Below are experts of layer 5 (counted from 0) of a mixture-of-experts language model. Rows are named router (the router's row for the expert), gate (a neuron's input weights, with its number), up (a neuron's input weights, with its number), down (a neuron's output weights, with its number) and show model dimensions 96-191. Each number is 128 + 32 x the weight over its row's rms, rounded and kept within 0 to 255.
After each expert's rows: "mostly gets" lists some tokens that are sent to it at least half of the time; "gets" lists some tokens that make up at least twice as much of what it gets as of all text. This comes from a sample of Wikipedia text that the model never trained on. Tokens count by the router's weight.

# expert 6
router [182 108 138 114  96 137 216  71  74  98 194 101  83 117 143 154  83 107  83 126 112 149 113 106 127 121 155 169 130 154 121 140 124 114 112 178 114 139 147 108 125 104 106 141 136 201 110 123  68 102  74 176 124  94  89 150 125 141 138 143 172 167 201 182 143 108 135 129 119 129 116 157 108 135  70 132 142 115 160 116 123 135 107 140 131  69 188 120 116 195 150  97 109 123 125 130]
gate46 [125 130 124  91 123 122 140  75  80  89 142 165 121  56 128  63 179 133 145 199 141 127 100 106 114 181  91 125 119 147 152 129 150 132 148 124 112 100 149 127 136 157 173 131 137 135 160 196 188 138 105 123 105 127 157  84 124 102 130 143 114 163 119 111 200 135 101  72 138 167 102 181 111 132 122 137 111 117 134 190 125 208 133 108 165 150 125 179 178 125 142 133 172 181 153  97]
up46 [134 129  96 136 139 141 137 156 134 126 206  54 136 157 179 116  65 141 123  96  55 116 164 125 133 143 156 146 102 197  77 103  95  37 134 169 120 123 153 174 118 144 147 158 116 117 101 116 131 128 124 140 144 149 132 125 126 133 117 128 130 164 169 150 136 107 127 168 147 104 154 176 156 138 130 129  89 107 135 167 113 160 186 120 129 135 159 155 147 102  99 134 141 112 107 139]
down46 [122 162  77 113 112 150 149 171 150 202 157 105 107 159 133  80 151 118 111 123  89 139 131 194 149 102  93 137 121 104 124 158 124 129  89 147 173 183  75 205 149 146 131  97 120  64 162 139 127 171 107  92 112 119  76 120 214 110 133 129 119  82  89 185 188 179  59 137 165 132 113  90 117  71 151 193 161 151 118 104 158 148 153 148 146 150 159 122 112 100 113 115  83 164 109 161]
mostly gets: " first", "\n\n", ")\n\n", " second", ".\n\n", " third"
gets: ".\n\n", "\n\n", " first", "th", ")\n\n", " second"

# expert 5
router [111 135  58 145 138 176  55 136 142 142 136 128 105 177 138 142 147 128 155  74 159  96 122  80 136 122 128 117 131 116  91 117 106 167  90 132 167 105 109 142  86 101 103 123  98 126 118 103 128  53 135 168 201 149 134 128 126  74 136 162  81 128 117 144  68 147 172 186 148 143 160 121  96 153 147 186  74  75 113 112  94 113  86  65 174 128 106  84 108 117 124  96 101 109 124 118]
gate1 [109 172 144  74 167 119 185 128 102 102 139 182 113 116 153 160  79 108 150 124 148 132 113 143  73 100 142 123  85 111 122 152  90 131 138 178 155 101 160 130 151 189 147 123 148 117 122  70 134  87 129  79  80 137 100  96  83 113 147 190 104 123 124 122 185  60  89  41 149 121 155 132 104 103 125 172 158  98  95 110 137 198  72 111 106 131 117 146 149 175 164 140 131 178 154 137]
up1 [154 189  52 119 168 117 130 137 117 115 169 105 117 114 123 126 110 159 141 163  83 139 125  65 116 159 130  92 145  99 131 118 120 141 121  94 168 149 110  90 105 172 181 126  98 120 171 149  72 111 145 163 124 112 139  60 136 172 147 119 194 146 132 134 177  88 129 105 149 110 129 153 117 167 101 139 109 173 157 141 155  83 102  75 175 112 185 194 178 166  90 164 150 143 143 124]
down1 [117 160 136 131 225 125 139 145 158 102 141 140 124  76 140 123 137 118 149 144 149 155 121 161 116 122 108 124 120 145 138 146 162 128  96  73 163 107 182 188  57 187  99 138 212 106 121  85 139 125 148 142  97 148 176  95 104 113  96 132 143 121 113 160 188 126 122 109 149  70 125 165 100 121 125  88 135 122 148 100 158 141 191 183 136 122 158 150 114 182 149 137 139 108 153 170]
mostly gets: " high", " best", " world", " top", " air", " old"
gets: ",", " best", " top", ";", " air", " world"

# expert 3
router [147 175 164 169 146 177  49 160 108 150 173 166 147 121 113  55 167 146  98 114 125 171  66 153 122  63 172 123 127 110  90 122 149 186 144 108 147 124 150 100  76 170 108  71 122  34 116 145 102 151 127 106  87 190 169 111 132 151 121 176 107  94 145 104 142 150 131 120 142 136 106 133  81 159 150  67 113 161 125 140 142 170 151 114 131 157 136 114 106 130 101 118 127 139 132 126]
gate46 [102 234 159 135 114 184 155 124 104 101 117 139 148 186 132 165  84 130 149 171  91 125 123 132 144 117  71 116 116 173  94 129  50 121 119 126 163 158 129 118 102 108 156 153 171 174 120 147  85 136 172 148 115  83 162 174  96  63 164 105 140 103 147 102 176 104  86  95  48 108 136 137 125 148 145 156 111  65 139 190 108 150 151 148 147 136 154 144  78 151 174  95  88 119 137 134]
up46 [154 136 212 169 175 112 160 108 125 102 121 157 151 173 101  91 154 135 137 145 175 134 131 138  73  59 113 137 131 141 147 179 112 115 108 108  97 166 100 133  69 129 135 151  99 130 127 134 160 151  62 136 141  60 135 195  88 135  97 152 190 116 172  92 139 138 120 110 140  69  98  38 133 164 133 120 148 106 121 117 117 131  99  40 130 157  98 138 118 136 115 146 186 165 143 170]
down46 [156 168 173 154 107 148 106 129  72 136  71 156 171 114 173 135 117 142 183 107 121 105 106 144  89  47 185 132 178 107 105  94 169  96 146 133 108 123 148 140 132 102 157 129 138  79 116 240 128 133 142 147  80 114 151 145 112 114 148 121 152 132 184 119 126 182 104  90 154 146 137 131 130 179 150 122 158 133 129 139 157  81 160 167 153 137 129 172 118 120 145 169 131 157 135 172]
mostly gets: " into", " where", " during", " when", " through", " including"
gets: " with", " for", " to", " from", " into", " after"

# expert 0
router [105 153 219 157 118  82 133 135  96 107 108 192  89 163 156 154 116 141 115 112 120  97 164 217 149 126 133  82 130  94  69 147 132 154 115  87  58 160 133 139 180 107 139 142 134 130 184 104 134 108  92 128 134 119  80 161  83 165 170 150 149 112  71 131 156 101 112 129 103  47 126 141 135  31 166 110  88 116 144  93 113  82 141  75 146 128 116 142 164 138 113  79 185 110 121 162]
gate1 [135 160 157 140  67  79 116 141  73 141 142 157 104 130  93 136  82 117 101 110 159 118 133 135  95 138 175 127 144  81 137 178 128 108 118 140 107  75  95 134 123 149 102 110 187 125 173 102  62 132  62 152  89 103 121  74 105  97 144 136 146  59 144 179 132 186 115 176 150 137 139  97 134 164  96 118 108 167 106 166 210 172 118 111 126 172 142 141  95 100 136  84 159 116  81 163]
up1 [110  74 147 159  89 102 157 139 105 130 175 184 188 102  76 167 107 121 154 158 145 158 114 133 149 106 136 138 122 116  94 144 141 109 171  89 105  83 151 163  76  77 134 127 130 120 122 128  43 145 116 104 137 113 116 145 119 111 146 140 146  86 168 185 109 161 113 160 149 141 118 120 155 159 103  69 146  63  74 174 186 154 103 146 147 164  93 135 151 105 144  66 119 150  79 149]
down1 [103 130 165 114 104 123  94  72 116  47 108 123 142 129 127 116 145 160 162 111 136 148 123 141 147 107 149  87 141 129 130  87 123 123 140  96 119 142  57 132 150 154 112  91 133 118 163 158 157 130 158 135 140 129  89  72 113 133 227 140 157 169 126 131 146 175 124 131 165  72 105 138 157 113  92 138 120 168 122 109 116 160 119 169 109 168  54 126 146 105 140 119 184  55  95 138]
mostly gets: " by", " N", " s", " l", " n", " club"
gets: " by", " in", " N", " l", " s", "5"

# expert 2
router [166 127  57 139 126  55 162 117  79 134 114 124 110 124 110  86 170 137 123 145 139 194 146 189 102 151  76 116 130  52 145 125  96 105 137 197 107 121  63 110 151 171 164 104 151 121 116 138 129 132 144 123 145  88  92  89 164  87 121  86 137 187 128 113 139 114 129 110 204 147 174 119 175  60 137 133  70 114 122 158 123  99 180 182  88  97 145 106 150 121 101  96 138  39 127  87]
gate1 [136 149 159 166 112 150 133 148  83  73 167 154 141 165 184 120 147 142 119 155 135 164 115 115 160 149 107 100 157 191 115 101 149 153  81 177 152  96 162  93 118 107 175 138 125 123 160 175 117 156 135 125 161 158 144 126  42 129  97 125  99 122 111  92  91 134 168 128 109  85 147 112 131 126  91 203 107 143 150  87 127  82 127 106 166  65 150 104 150 125  92  84 114 133 146 139]
up1 [126 200 184 139 127 129 112 162  69 150 137 142  97 171 120 130 175  90  77 138 121  84 175  82 110 121 145  91 183 157 132  66 143 168 128  91  88 101 166 115 182 120 109 128 137 137  81 116 123 140 158 115 148  49 155 122  90 119 115 161 164  79 121  98 113 175 113  99 154 142 116  87  92 203 175 131 154 121 176 145 112 102 114 132  75  96  93 159 100 212 137 158 147 189 154 179]
down1 [126 147 161 147 120 122 140 169  83 166 146 156 120 150 124 147  80 130 158 111 166 152 109 140  27 111 106 156 155 120 163 126 148 149 130 113 130  99  88 138  91 153 128  78 101 117  88 116 167 119 177 124  98 125 159  73 145 121 109 108 111 131  59 132 107 171 110 140 161 118 110  70  83 127 174 120  93 100 181 100  60 106  43 152 111 136 122 102 117 135 141  63 152 111 107 144]
mostly gets: " began", " Ward", " moved", " Time", " returned", " married"
gets: " ", ",", " |", " began", " Time", " married"

# expert 9
router [112 129 129 122 193 100 135 150 132 181  77 125 183 114 144 114 125 117 113 105  73  57 134 144  92 132 151 114 129  68 167  57 109  64 119 134 173 161 126  80 165  87 112 111 115 147 105 114 178 171 189 139 164 142  77 187 111 120 126 108 127  93 138  59  95  82 129 107 149 120 127 119 112  92  80 119 166 164 130 127 150 191 183 138 196 133 146 135 137 141 135 169 117 126 129  89]
gate1 [139 118 134 128 112  97  80 177 124 157 122 150  85 128  81  97 182 157 185 172 163 159 159 138  99 107  92 179 154  91 115 129  96 146 154 110 128  88 143 151 104  88 115 161 183  91  33 126 105 136 156 117 173 125 157 150 136 197 179 151  98 172  76  69 105  66 200 117  99  93 130 115 145 148 124 111 147 127  58 180 138 111 125 101 109 150 158 170 161 152 182 145  68 149 124 175]
up1 [115 112 153 169 132  54 137 123  81 104 112 129 174  95 116  99 107 122 118  81 106 151 143  91 163 121 189 179 160 120  81 118 117 140 142 147 126 120 133 112 102 155 125 125 129 143 124 124 152 111 170  65 120  83 134 123  97 145 102 135 159 100 162 166 111  82 147  97 125 160 148  55 137 174  64 172 159 133 149 115  64 180 122 142 122 176  96 177 139 102 130 148 105 109 136 172]
down1 [110 148 125 172 201 153 129 140 157  89 111  91 172 163 121 127 111 112  87 125 131 160 195 161 118  93 163 101 127 173  93 148 168 154 175 157 220 150 153 128 108 119 178 196  62  92 107 203  94 130 155 164 121  87 108 139 175 153 102  98 109 139 135 125  97 134  82 112 128 120 127  96 137 109  97  93  86 168  99 171 121 101 115  97 116 101 154  86 126 143 137  77 162 130  84 155]
mostly gets: " there", " There", " Star", " special", " White", " Bo"
gets: " the", " |", " there", " it", "200", " There"

# expert 8
router [140 140  64  42 179 105 123  79 117 149  67  93 185 125 142 170  36 139 141  97 149 106 144 131 125 145 121 122 127 135 139 159 116  95  80 165 133 129 154 158 166  73  99 152 102 137 163 170  71 161 205 130 139 167 114 115 136 113 135 102 129 151  87 139  99 119  88 119 135 142 175 175 145  72  85 156 136 122 123 154 103 123  95 144 114 145  88 132 146 153 128 162 152 136 121 114]
gate1 [115 113 199  97 191 145 156 108 161 129 128 120 198  85  35 105 145 150  74 123 152  90 129 132 139 108  86 146  86 153 141 116 141 177 132 141 114 191 107  81 140 140 156 118 176 157 116 128 110  99 146 125 123 148 132 116 112 140 167 170 126 144 107 173 136  75 113  99 108 167  80 164 128 178 147 135  71 155 153 137 149 111 127  92 101 168 158 127 133 155 172 144 192 166 165 141]
up1 [146 182 124  69  89  70 108 114 209 132 164 117 121 161 123 135 138 134 162 181 117 103 162 120 146 133 106 139  72 152 159 106 139 142 169 117 182  90  96 171 124 108  84  77  84  48 159 149 109 144  92 113 206 113 188 157 102 128 138 105 129 136 144 153 186 157 146 170 139 143 147 100 138 117 112 117 179 156 151 153 120 121 149 173 134 106 148 178 129  79 112 147  94 123 119 159]
down1 [153 116 122  77 117 104  77  71  95 193 174 163  87 122 130 187  79 105 118 133 183  93 155 172 124 133 135 112 120 133 108 163 102 125 120 165 113 109 161 165 115 154 150 145 166 164 104 120  77 104  94 175  60 162 134 130  92 127  90 143 146  93 108  87 143  65 129 123  87 143  99 117 168 143 115 115 132 120 156 124 115  66 146 136 147 122 125  74 132 120 121 122 163 113 146 123]
mostly gets: " I", " Ex", " events", " Years", " Art", "/a"
gets: "-", " |", " f", " I", " The", "s"

# expert 4
router [148 114 159 125 148  89 153 177 154 158 113  97 167 136 138 106 111  95 194 173 160  71 137 182 184 155 131 149 101 101 151 136 137 162 140 146 116 161  99 125 132 145 163 166 100 152 168  75 126 131 124 100  76 142 170 112 102 177  99  70 135 120 146 110 121  99 165 123 157  76 107  79 169 125 110  52 177 130 136 149 156 110 108 132 143 122 109 149 142 102  90 112 106 153 107 102]
gate1 [122 148  92 151 101 133 117 112 107 158 143 118 136 107 139  95 147 140 137 137 134 101 186 170 124  92 151 128 103 133 145 145 117  82 168 130 115 171 108 100  89  88 128 125 171  98 149 129 154 145 172 110 148  70 200  78  65 161 151 134 149  47 120 165 142 109 103 159  76 141 107 199 168 129  97  93 126 167 112 168 168 110 101 118 126 144 161 109 145  88 103 134  98 130 141 136]
up1 [130 115  96 163 154 127 188 149 188 132 122 113  98  99 114  68 127 136 154  83 102 123 138  88 179  98 162 138 132 140 157  92  84 172 121 152  93 184  70  79  75 193 141 124 116 110 149 169 139  96  89  71 188 119 114 106  93 124 126  82 130 150 109 147 120  64 142 130 133 152  95 135 102  94 180 130 135 103 154  84 144 145 170  98 133 142 110 138 106  40 104 119 156 102 182 143]
down1 [155 216 116 110  83 132 147 120 204 145 111 159 130 165  53 165 113 127 130 160 140 194 141 137 104  60  92  75  97 124 131  82 113 154 109 113 131 135 132 161 114 130 116  95 137 113 106 150 140 119 121 183 140 126 142 170 129 165 129 138 115 141  60 144 113 124  97 135 120 125 115 186 169 178  84  67 116  87 190 124 108 133  97 154 184 159 158 178 146 120  90  90 152  83 110 166]
mostly gets: " de", " De", " Washington", " role", "-in", " Lee"
gets: " of", " de", " and", " De", "er", "o"

# expert 13
router [103 145  88 121 156  80 128 145 133 155 119 133  87 116 170  83  86 107  97 112 110 110 199  78 143 154 125 149 147  86 173  77 155 121 111 123  71 124 142 110 110 132  56  89 159 177 109 116 185 125 147 134  48 153 115 181 142 143 102 118 123 111 138 124 150 204 121 111 109 146 176 166 143 151  90 188 176  92 153 170 201 112 152 129 159 127 113  98 119 103 122 143 125  98 127 161]
gate1 [102 111  74  94 128 137  98 197 154 193 128 145 150 112 131 166 110 107 121 133 110 200 163 109 139 143 117 140 131  86 111 109 129 158 115 156 142 121  98 152 140 100 129 130  91 169 154 157 120 186 136 123 158 137 103 127  80 151 119 145 179 117 151 151 117 115 137 130 142 137 167 112 201 120  96 123  83 142 118 144 161 193  82 106 108  94  98 147 117 130  56  52 177 113 125 127]
up1 [159 105 147 133 200 189 159  93  87 126 105 123  94 126 146 143 148 142 140  84 162  98 176  87 104 165  66  92 132 156 176  84 138 129 149 149 149 107 163  93 115 134 183  92 107 110 112  43 124 145 131 130 135 188 130 134 200 188 102 131 108  72 140  74 135 152 153 131 182 127 121 148 139 153 132 139 135 155 166 101 106 133 136 140 113  86 134 138 102 154 196 139 229 128  89 157]
down1 [132 132 190 132 150 188 152 104  98 162 115 138 154 123 152 116  94  94 116 138 109 147  93  74 124 125 107  79 128 121 135 180 150 156  98 128 113 114  59 104 159 147 203 129 132  54 112  57  94 111 110  82 112 124 135 202 154 137 149 145 175 166 130  62 125 130 184 147  81 121 130 166 132 157 140 156 103 113  94  87  61 126 143 140  78 157 206 130 108 183 174 102 142 131 134  86]
mostly gets: " well", " released", " several", " life", " many", " San"
gets: ".", " well", " released", " and", " life", " many"

# expert 12
router [ 71  81 105 147 128 150 124 139 160  97 136 158  61 140 131 142 188  90 157 173 153 150 135 137 151 104  78  72 127 122 131 135 147 124  85 112 105  99 101 149 177 188 188  84 145 144 118 143 145 106 127 116 150 155  86 152 130 115  97 132 114  91 112 147 180 117 100 154 135 164 127  76 187  80 116 134 172 151 135 154 137 155 184 117  68 102  80 191 152 122 111 206 156 221  98 174]
gate0 [155 123  88 163 172  98 138 119  75 152 151 104 119 108 113 105 134 111 101 134 104 154 129 128 140  82 141  81 138  99 172  84 172 110  96 122 124 119 124 156 151  90 134 171 152 172  67 101 159 174  89 108 201 154 130 144 183 126 119  58 172 117 162 111  97 112 146 130 124 155 111 142 143 124  84 130 150 120 149 142  73 159 133  89 132  73 152  92 108 121 120  72 140 165  99 105]
up0 [ 94  70 133 170  93 151 128 171 167  80 178 112 125 134 131 112 110 108 117 123 147 193  89 119  99 127 139 117  83 150 117 124 104 167 176 117 148 125 133  48 102 102 109 145 120 154 122 137 174 128  69 109 163  56 130 116 104 108  85 109 167  98 180 156 179 114 101 151 154 109 116 107 104  72 158  74 156 115  61 117  77  97 132  53 160 109 159 160 123 114  79 161 126 114  91 136]
down0 [149 106 137 138  98  93  87 168 153 145 121 163 115 168 117 131 125  84 117 153 161 124 149 107 134  76 175 148 160 144 112 201 159 126 109 115  70 144 179  48 149  55 120 151 148 133 181 130 146 105 109 131 197  61 116 157 107 146 139 143 129 138 226 113  87 163 106 135 186  86 137 127 133 106 142 129 166 136 170 118 186 100 135 140 164 138 113 163  86 167 133 104 171  96 133 127]
mostly gets: " |\n\n", " South", " North", " sp", " h", " '"
gets: " ", " |\n\n", "==", " South", ";", " sp"

# expert 15
router [118 107 119 157  92 155 127 136  57 159 100 128 144 137  88 136  82 195 123 154 134 111 116 128  90 142 121 132 127 126 191 135 106  92 111 199 111 115 112 161 126  52 118 141 126 114  98 164 109 156 168 117 201  87 142 134  69 117 116  57  98 116  66 123 153  84 129 115  92  88  72 116 118 102 107 105 120 132 123 112 130 190 126 108 115 141 163  65 138  83 112 193 154 119 128 183]
gate46 [169 124 151 133 114 143 133 200 135 156 136 165 100 180 108 107 113 119 191 146 157 106 206 102 149 132 114 107  54  68 141 141  81 166 148  96 159 160 121  85 150 128 146 100 114  98  98 149 122 189  95 127 100 143 138 110 100 107 108 132 182 124 133 148 137 144 170 114 155 163  86 104 165 108 194 108 100 142  79 124 157 113 122 126  62 169 182 177  55 123 152 158 103  56 107 160]
up46 [ 90 162 115 142 106 111 144 108 223 126 149 107 122  66 121 144 132 162 142  99 152 131 139 125 134  90 149 126 125 153  98 163 111 136 132  99 104 158 128 183 111 171  75 142 146 105 141 116 101 106 150 170 117  72 137 145 126 176 153 103 155 128 140 124 156 120 135 141  46 104 113 113 125 142  84  81 103  71 143 200  75 123 148  82 177  97 178 104 102 132  64 158 102 189 150 120]
down46 [128 136 166 170 142 118 138 106 158 154 148  60 121 137 126 114 120 115 156 128  95  87 164 113 147 150 160 116 100 136  90 136 139 137 103  93 171  75 107 180 139 160 166 154  73 108 105 170 122  94 114 112 139 230  72 125  48 151 140 109 181  91 107 100 113 183 133 121 102  50  68 183 119 140 144 120  95  88 131 135 207 106 135 150 157 162 120  86 144 124 135 158  90 117 161 122]
mostly gets: " $", " •", " next", " MPC", " City", " un"
gets: " |", " $", " •", ":", "|", " |\n"

# expert 1
router [109 128 166 108  88 164 139 122 152 101  80  72  98  62 131 156 150 154 193  91  99 187 153  83 141 174 168 160 132 130 151 138 112 137 140  86 119 113 101 149 121 182 183 167 129 144 118  99 145 125 101 107  81  82 111 140 162 129 132 107  96 168 190 144  68 130 139 129 123 101 115 116 112 176 141 155 106 169 101 107 118 104 108 102 122 124 121 100 118 121 158 125 167 186  82  20]
gate0 [ 78 120 131 128 173 126 121 156 136  91 185 168 130  78  59 133 109 105  97 177 133 142 140 193  81  95 152 127 175  58 170 168 107 175 161 160 139 166  94 117 157 129 183  90  97 146 117  94  90 198  95  84 106 108 108 151 115 124 109 142 169 126 136 123  58 176 157 141 106 124 147 136  89 127 181 113 149 142 133 163 154 163 143 185 112 154 124 138 140 135 104 118 153 108 124 189]
up0 [138 132  68  62 132 117  94 136 105  79 184 121 137 125 189 136 195 162 147 128 144 111 100 144 137 144  96 128 108 138  97 150 118 104 150 100 194  95 187  89 146 117 116 164  97 142 136 124  61  93 135 126 141  88 125 129 162 160 150  94 125 112 118 145 172 160 168  79 101  94 125 145 185 150  71 129 122 176  64  99 136 111  86 132 198  81 158 143 184 126  82 147 120 107 152  68]
down0 [ 67 146 163 139 127 153 127 159  95 107 142 165 141 166 151 156 155 193 161 167 121 103  71 120 142 169 143 114 136 132 119 143 134  97 133 115 217 140 159 146 133 109 137 172 141 167  93 156  93 135 120 130 155  93  98  95 109 102 203 132  90 134 120 129 195  76 192  76 107 119 136  92 137 113 116 114 135 120 126 164 134  96  87  89 148  85 162 145 148  98  85 126 169 115 170 121]
mostly gets: " that", " who", "A", " this", " based", " they"
gets: " that", " |\n", ":", " which", "A", " who"

# expert 11
router [ 99 166 120 145 119 153 167 148 145 131 124 136 129 111 138 116  98 118  94 212 137  92 113 110 101 174 166 140 127 122  64 132 133  89 115 133 149  61 141 130  88 114  96 216 124 191 170 106 140 201  67 129  72 117 170 210 169 170  81 189 162 112 114  88 116 151  70 138 105  84 129 134 171 136 145 192 163 125  86 151 166 100 113 121  96  90 117 136 126 106 163 127  90 136 112 165]
gate0 [154 177 125 117 158 173 167 131 171 105 155 116 103 153  90  86 136  76 169 133 140 146 165  85 146 148 135 192 111 154 174 114 120  85 123 106 128 135 123 159 122 133 160 124  83 148 114 223 155 120 128 146 186 131 135 113 123 123 112 188 146  96 122 119 131  91 133 168 161 190 101 151 125 101 166  98  86 124 119  99  98 129 147 133 147 148 193  66 126 144 100  91  99 132 166  98]
up0 [126 110 131 111  95 124 124 145 101 152 150 108 178  68  86 182  96 163  42 146 110  84 110 168  60 134 170 102 108 131  85 143 150 175  85 162 152 113 123 141 131  93  92 112 111 139 148  77 114  90 160 131 124 117 142  89 109 169 168  87 119 133 103 118 141 164 167 125  96  85 149 157  96 132 153 176 161 129 169 125 150 127  74 149 102 104 115 181 109 177 173 120 134 104  76  97]
down0 [141 110  60 137 139  84  55 126 148 165 123 182 169  83 188 175  83 159 165 173 111 126 117 148 163 150 104 103 114 132 130 158 134 111 176 135  71 179  63 111  89 138 137  88 118 107 153 110 148 150 109 117 117  97 135 162 140 147 155 177 146 188  89  87 151 122 158 143  40 131 140 145 126 112 117 135 185 103  80 147 158 141  88  89  64 114 105 121 157 108 115 117 122 178  78 134]
mostly gets: " would", " book", ":\n\n", " List", " Ha", " Gr"
gets: ",", " would", "),", ":\n", " List", " as"